From a checkpoint of a small mixture-of-experts model trained on Wikipedia.
Experts: 96 experts in each of 8 layers, 2 picks a token, a shared expert of 128 neurons.
Below are experts of layer 2 (counted from 0) of a mixture-of-experts language model. Rows are named router (the router's row for the expert), down (a neuron's output weights, with its number) and show model dimensions 0-223. Each number is 200 + 40 x the weight over its row's rms, rounded and kept within 0 to 999.
Before each expert's rows: "raises" lists some tokens whose logits its average output raises strongly, later layers aside. This comes from a sample of Wikipedia text that the model never trained on.

# expert 85
raises: "iver", "ify", "ively", "hood", "ory", " same"
router,242,254,217,214,225,258,259,162,226,230,180,239,165,180,187,239,160,207,258,266,246,184,208,137,191,113,166,253,221,169,223,93,140,266,182,241,175,162,285,231,176,166,219,192,203,250,134,196,149,159,138,192,150,182,199,158,235,163,231,198,232,148,190,149,173,246,234,208,280,241,161,174,239,225,194,149,242,163,227,179,156,195,183,137,181,225,211,195,220,236,268,215,170,199,202,264,198,162,189,235,204,247,128,211,283,210,211,243,192,212,193,277,217,235,245,181,239,177,164,223,182,254,229,212,169,197,277,239,183,177,187,194,195,275,173,186,160,248,218,251,138,177,243,217,278,222,168,242,171,211,96,187,216,212,151,168,219,161,155,181,152,211,177,197,162,228,183,120,174,147,265,181,152,230,140,230,215,244,267,139,208,235,205,181,166,226,237,175,246,173,216,258,232,185,180,119,137,248,246,153,233,182,196,112,222,242,119,247,171,191,229,219,209,234,196,163,194,237,97,214,194,203,222,200
down7,182,143,218,177,159,184,224,246,240,175,247,157,212,181,214,130,225,213,95,208,191,206,171,266,347,180,191,236,162,182,240,234,236,64,192,121,216,158,213,211,183,227,159,201,180,221,190,218,250,132,215,258,190,179,203,191,263,228,228,165,129,214,210,193,203,192,153,155,221,169,134,258,169,170,232,216,189,230,216,197,216,258,185,149,203,211,163,120,268,233,203,167,207,167,198,201,177,219,201,174,148,152,218,149,193,279,181,157,151,241,186,181,225,262,239,172,231,252,171,223,208,169,212,245,181,199,185,194,147,209,156,241,180,206,110,200,228,257,163,217,182,200,193,282,193,228,234,185,237,263,239,190,188,168,203,161,212,235,235,124,225,158,160,291,187,204,220,151,174,229,225,195,258,206,211,203,196,256,163,204,184,251,179,150,168,238,242,137,263,154,217,229,169,180,128,250,173,169,214,181,108,200,187,194,210,185,174,224,228,275,226,177,187,261,124,242,178,254,201,146,288,282,250,198

# expert 27
raises: " their", " front", " order", " addition", " person", " terms"
router,241,218,216,187,254,220,243,201,227,196,206,230,166,166,178,202,171,185,188,242,226,228,151,184,212,183,239,201,225,199,225,203,187,232,116,193,244,169,302,221,202,154,189,178,219,239,186,196,208,277,121,211,246,177,192,237,185,280,166,181,176,180,158,189,178,213,197,238,192,211,179,181,181,194,205,136,227,218,201,203,176,185,144,172,172,215,197,196,227,216,245,181,243,216,200,223,153,160,217,245,156,216,137,210,190,291,214,233,263,251,236,283,127,245,278,192,222,237,158,252,195,212,233,190,204,73,196,191,243,127,219,220,189,293,243,218,175,173,236,192,103,212,187,139,237,188,176,230,240,184,115,249,156,230,247,214,273,184,217,170,116,125,195,179,144,210,218,154,115,203,315,167,82,237,197,203,213,202,196,152,165,210,163,211,257,228,221,309,259,189,179,153,234,202,200,183,183,106,217,220,149,193,209,197,201,224,221,246,201,201,140,228,159,177,195,232,113,177,135,227,208,154,212,246
down7,221,182,166,180,250,266,183,250,217,132,163,194,186,220,221,197,225,197,219,141,219,178,203,260,128,206,175,131,221,177,219,191,188,228,163,245,225,225,134,158,248,169,262,186,166,229,176,223,265,229,156,279,184,263,181,209,102,157,199,162,257,145,220,151,227,165,227,225,179,182,179,218,224,165,225,219,192,280,207,203,230,209,183,230,189,244,196,199,256,260,193,161,233,205,194,198,157,194,204,244,203,157,188,213,218,187,209,197,100,239,281,213,168,165,268,327,226,233,190,222,172,195,226,209,94,196,201,266,173,238,127,206,232,201,237,120,158,204,141,142,206,181,171,183,251,203,178,279,164,161,177,215,185,194,157,204,241,240,207,233,283,171,203,204,187,250,199,186,212,196,205,148,151,205,263,206,175,197,117,168,86,220,139,253,248,273,157,149,188,244,245,190,276,190,220,131,172,184,164,234,178,171,229,220,158,223,162,216,160,196,224,158,215,164,188,238,200,209,197,263,232,88,260,174

# expert 92
raises: "lets", "ts", "lyn", "lan"
router,253,260,222,219,236,252,262,172,231,234,189,241,164,182,191,228,160,195,260,268,243,184,211,139,193,123,173,272,225,161,232,106,153,258,195,237,180,175,269,242,171,165,221,197,207,258,128,198,162,165,138,189,132,183,221,156,234,164,232,192,231,150,176,153,172,254,237,193,288,238,161,179,240,229,192,160,235,165,213,192,161,197,181,140,192,239,217,195,224,242,260,222,172,203,186,277,202,167,186,241,222,250,129,219,286,212,222,233,193,229,191,278,216,227,248,174,234,178,177,211,190,253,234,221,181,212,275,232,180,182,177,180,200,285,180,195,163,262,219,245,144,174,246,214,265,234,171,244,168,210,99,179,215,217,158,175,225,167,156,187,153,199,185,195,165,229,180,129,168,152,265,190,151,237,139,234,223,242,260,152,212,228,208,190,174,229,238,176,242,171,212,270,233,186,190,127,137,258,248,148,231,188,197,105,229,238,104,244,177,182,223,224,223,234,183,170,183,239,97,216,192,214,234,202
down0,219,218,186,192,117,121,150,199,162,254,259,226,169,266,144,244,153,148,123,195,203,210,205,159,124,163,263,202,308,279,212,202,253,229,229,177,184,251,139,175,213,146,248,163,304,189,210,208,202,170,197,219,177,179,168,174,209,158,236,218,171,204,215,278,147,172,186,220,262,156,202,154,213,133,211,173,124,148,182,110,258,144,216,186,198,184,218,166,246,219,205,158,240,212,165,180,209,138,195,268,238,170,208,237,178,174,144,102,221,188,242,188,212,252,172,236,128,166,108,246,200,189,247,225,226,208,182,242,199,191,212,188,140,166,210,219,222,201,260,120,137,153,262,249,196,209,192,173,229,159,232,203,213,261,230,192,196,157,261,213,205,198,146,159,214,159,287,253,238,179,195,207,202,242,205,167,247,192,210,201,247,203,201,239,231,148,144,183,218,259,195,240,220,303,242,256,206,165,197,155,203,198,197,196,243,245,214,201,183,111,193,213,165,210,256,180,197,151,194,205,192,252,252,235

# expert 90
raises: " of", " in", " for", " and", " to", " into"
router,241,174,177,306,149,163,254,218,183,249,176,212,172,224,235,187,191,258,253,244,227,186,154,160,216,183,173,226,213,201,245,118,106,217,141,238,273,162,175,281,212,216,202,212,171,262,191,198,211,173,193,165,184,177,177,118,245,177,241,208,204,159,186,110,214,233,163,225,275,267,162,205,237,242,151,196,243,186,193,139,186,242,203,227,209,199,160,223,122,196,199,195,197,238,219,200,254,215,179,231,196,214,209,212,222,246,281,217,194,211,264,212,219,181,249,166,245,157,147,184,140,237,216,208,174,238,253,214,221,157,266,176,211,215,192,222,169,262,214,208,160,107,221,193,172,171,125,199,172,224,131,184,239,168,202,187,157,159,117,269,210,105,168,176,185,205,184,164,199,155,247,173,167,218,80,157,234,219,220,133,97,255,211,205,157,148,221,268,234,195,216,237,222,197,141,185,188,269,220,168,274,214,208,171,201,265,158,248,211,202,244,221,200,180,134,246,171,169,122,166,180,186,220,244
down0,193,114,103,186,154,256,153,155,235,173,230,197,208,255,149,293,247,112,149,215,199,275,182,221,201,214,206,187,279,191,239,175,214,303,222,201,259,154,229,203,201,193,243,279,207,219,200,187,200,197,194,264,217,225,255,151,223,258,259,91,202,209,170,189,178,204,193,273,211,187,160,184,177,224,250,291,228,190,173,244,205,217,196,211,234,223,212,196,163,238,243,148,156,232,198,175,175,220,198,233,233,134,188,171,263,173,247,252,164,176,229,155,215,220,190,145,224,164,281,226,193,244,163,217,251,275,263,210,201,269,189,234,263,172,180,231,221,201,221,157,105,204,166,115,160,180,224,221,183,132,250,181,230,179,169,218,157,232,172,149,229,203,269,139,210,196,208,194,138,177,237,192,139,230,154,175,205,139,203,141,197,231,168,184,130,216,246,195,178,131,168,244,184,217,160,232,224,165,269,173,234,116,192,114,192,153,208,192,182,177,156,210,144,182,147,223,209,219,209,226,166,208,203,230

# expert 9
raises: " respectively", " although", " ending", " but", " resulting", " though"
router,190,104,227,164,250,204,280,229,190,175,184,140,285,205,140,229,220,252,138,246,204,189,223,175,185,248,196,209,171,182,219,196,109,233,182,201,186,206,191,244,273,271,241,169,236,214,189,219,253,217,220,232,187,274,181,168,206,172,140,275,232,227,188,153,245,240,138,217,139,141,227,234,125,172,226,228,196,182,148,175,237,189,155,186,223,194,153,225,274,200,162,177,247,206,183,233,243,191,222,134,260,231,150,159,205,195,180,145,302,170,222,189,238,162,160,208,164,186,239,179,195,203,222,179,184,124,191,138,243,212,197,159,185,223,251,216,240,238,184,168,267,258,246,230,151,146,167,229,179,263,199,180,189,195,225,257,161,150,154,227,223,184,199,248,178,129,259,228,261,253,223,201,149,175,174,198,185,193,157,177,152,146,186,221,252,177,166,218,162,259,187,151,215,177,200,166,307,137,165,250,209,272,143,241,192,148,225,225,239,203,188,224,185,204,162,256,130,209,286,100,232,187,166,177
down1,196,265,195,243,214,167,214,190,220,183,132,245,166,151,167,225,153,215,226,177,179,227,232,216,284,161,210,239,176,158,167,183,117,279,197,144,147,273,203,183,236,219,191,233,211,278,245,152,248,251,243,175,205,213,167,214,125,200,189,216,232,188,187,168,140,169,275,260,203,204,178,186,214,229,194,188,186,209,194,249,194,159,250,170,239,139,248,217,234,196,157,174,226,154,251,254,135,158,237,158,194,188,239,208,221,165,147,232,219,172,237,226,183,178,174,295,127,272,92,102,228,182,168,206,197,219,236,117,239,208,206,190,213,213,216,195,244,165,160,185,249,125,227,229,187,234,144,315,184,185,216,192,234,218,178,208,186,157,170,208,191,216,288,208,171,140,160,208,215,201,211,154,170,212,181,176,201,211,150,227,191,231,125,249,222,138,277,201,214,275,181,163,315,130,220,200,254,194,147,212,202,278,193,177,202,149,133,235,201,174,226,139,182,215,171,205,158,255,195,233,255,153,221,194

# expert 65
raises: " it", " same", " they", " time"
router,215,243,182,214,250,222,276,192,239,222,189,261,193,202,240,140,186,211,173,227,231,199,242,208,238,107,186,204,195,135,156,184,216,201,201,195,179,184,235,195,187,90,80,191,249,166,109,176,230,192,208,197,213,250,221,208,240,164,232,190,213,171,130,81,291,235,223,225,238,224,182,203,242,228,129,184,169,197,212,196,186,191,116,151,249,229,187,198,223,201,189,168,230,241,155,185,167,195,230,160,216,180,91,170,267,175,303,229,188,216,162,219,184,177,255,173,211,231,235,255,199,246,193,235,156,182,232,166,167,199,173,225,239,291,215,231,133,248,207,240,170,227,251,209,196,208,200,208,208,209,214,115,156,230,140,172,231,183,163,188,196,213,182,299,161,229,190,132,183,234,195,173,144,157,186,254,214,211,225,139,105,196,228,149,143,198,218,198,232,224,193,205,192,205,239,135,112,261,288,254,184,185,148,215,225,194,169,264,210,155,204,223,258,168,204,246,249,184,169,231,161,184,252,180
down0,156,156,222,192,158,223,262,205,231,227,202,265,130,156,183,203,167,191,138,204,257,197,237,200,159,179,218,205,210,168,231,198,275,252,225,180,257,144,248,185,231,185,230,189,138,190,256,123,200,192,222,216,172,135,186,154,220,258,181,232,184,188,225,189,144,240,229,286,220,234,191,250,220,278,161,132,168,212,177,284,194,189,222,173,168,133,186,193,269,270,202,171,179,217,184,234,314,279,201,204,243,168,175,200,172,284,143,173,234,217,206,243,251,166,219,274,226,182,161,266,192,128,254,156,188,231,160,299,202,188,240,214,261,171,266,175,215,150,141,200,193,144,203,238,276,147,168,185,195,218,183,248,190,196,227,174,233,190,241,151,218,164,232,152,233,172,171,167,175,214,187,145,227,160,202,199,242,208,129,185,189,164,198,267,196,220,166,129,147,155,186,196,217,173,155,259,213,147,179,169,166,238,200,180,183,192,216,171,171,151,210,171,144,181,162,129,295,203,152,192,254,175,302,226

# expert 41
raises: " of", " in", ".", " on", " left"
router,220,176,222,192,244,202,249,184,228,132,211,184,229,272,267,164,172,270,275,158,216,226,193,118,235,173,159,204,185,199,153,153,129,242,270,151,175,239,279,202,166,202,204,202,147,208,160,185,208,209,151,333,189,188,185,231,198,102,182,271,175,252,168,164,184,197,215,246,202,164,229,194,204,159,119,242,186,197,223,146,203,163,169,223,185,204,130,126,235,225,229,224,204,122,235,206,176,197,220,248,241,238,176,224,266,147,222,234,132,223,192,238,179,158,218,204,177,242,209,175,189,277,197,206,245,151,239,238,135,186,146,159,279,209,236,213,190,194,227,280,187,191,169,243,252,154,107,238,222,199,148,268,222,188,178,190,144,232,192,254,250,195,201,291,190,135,179,224,241,153,153,181,170,168,163,228,154,235,248,163,274,228,229,175,266,193,192,169,231,167,223,188,169,224,208,258,207,151,258,183,175,195,230,180,226,231,143,166,197,178,152,245,196,194,163,160,126,190,174,182,112,229,208,221
down1,197,227,153,273,118,259,264,214,176,176,171,243,183,120,103,147,225,221,210,237,181,151,306,162,253,171,286,187,185,225,174,187,214,201,205,199,217,184,156,200,158,232,209,247,228,268,214,192,159,186,137,229,245,221,256,187,198,134,182,275,193,181,153,236,190,164,176,220,212,261,208,184,220,199,130,220,255,176,148,186,271,152,216,182,232,264,237,220,185,201,268,155,170,107,219,243,124,160,201,194,200,243,158,215,237,214,229,140,201,149,232,124,235,186,207,276,184,218,161,204,240,261,240,240,197,238,177,150,189,115,155,164,240,235,173,195,203,196,195,196,173,151,191,171,276,196,170,165,178,230,162,214,210,185,163,212,163,250,262,166,210,206,163,169,88,205,213,195,227,168,194,121,188,214,158,163,194,307,200,176,275,135,199,213,179,177,237,214,245,224,211,250,227,223,171,130,206,195,242,204,178,182,248,170,216,268,167,198,193,247,203,179,252,281,198,227,137,240,160,231,248,166,170,194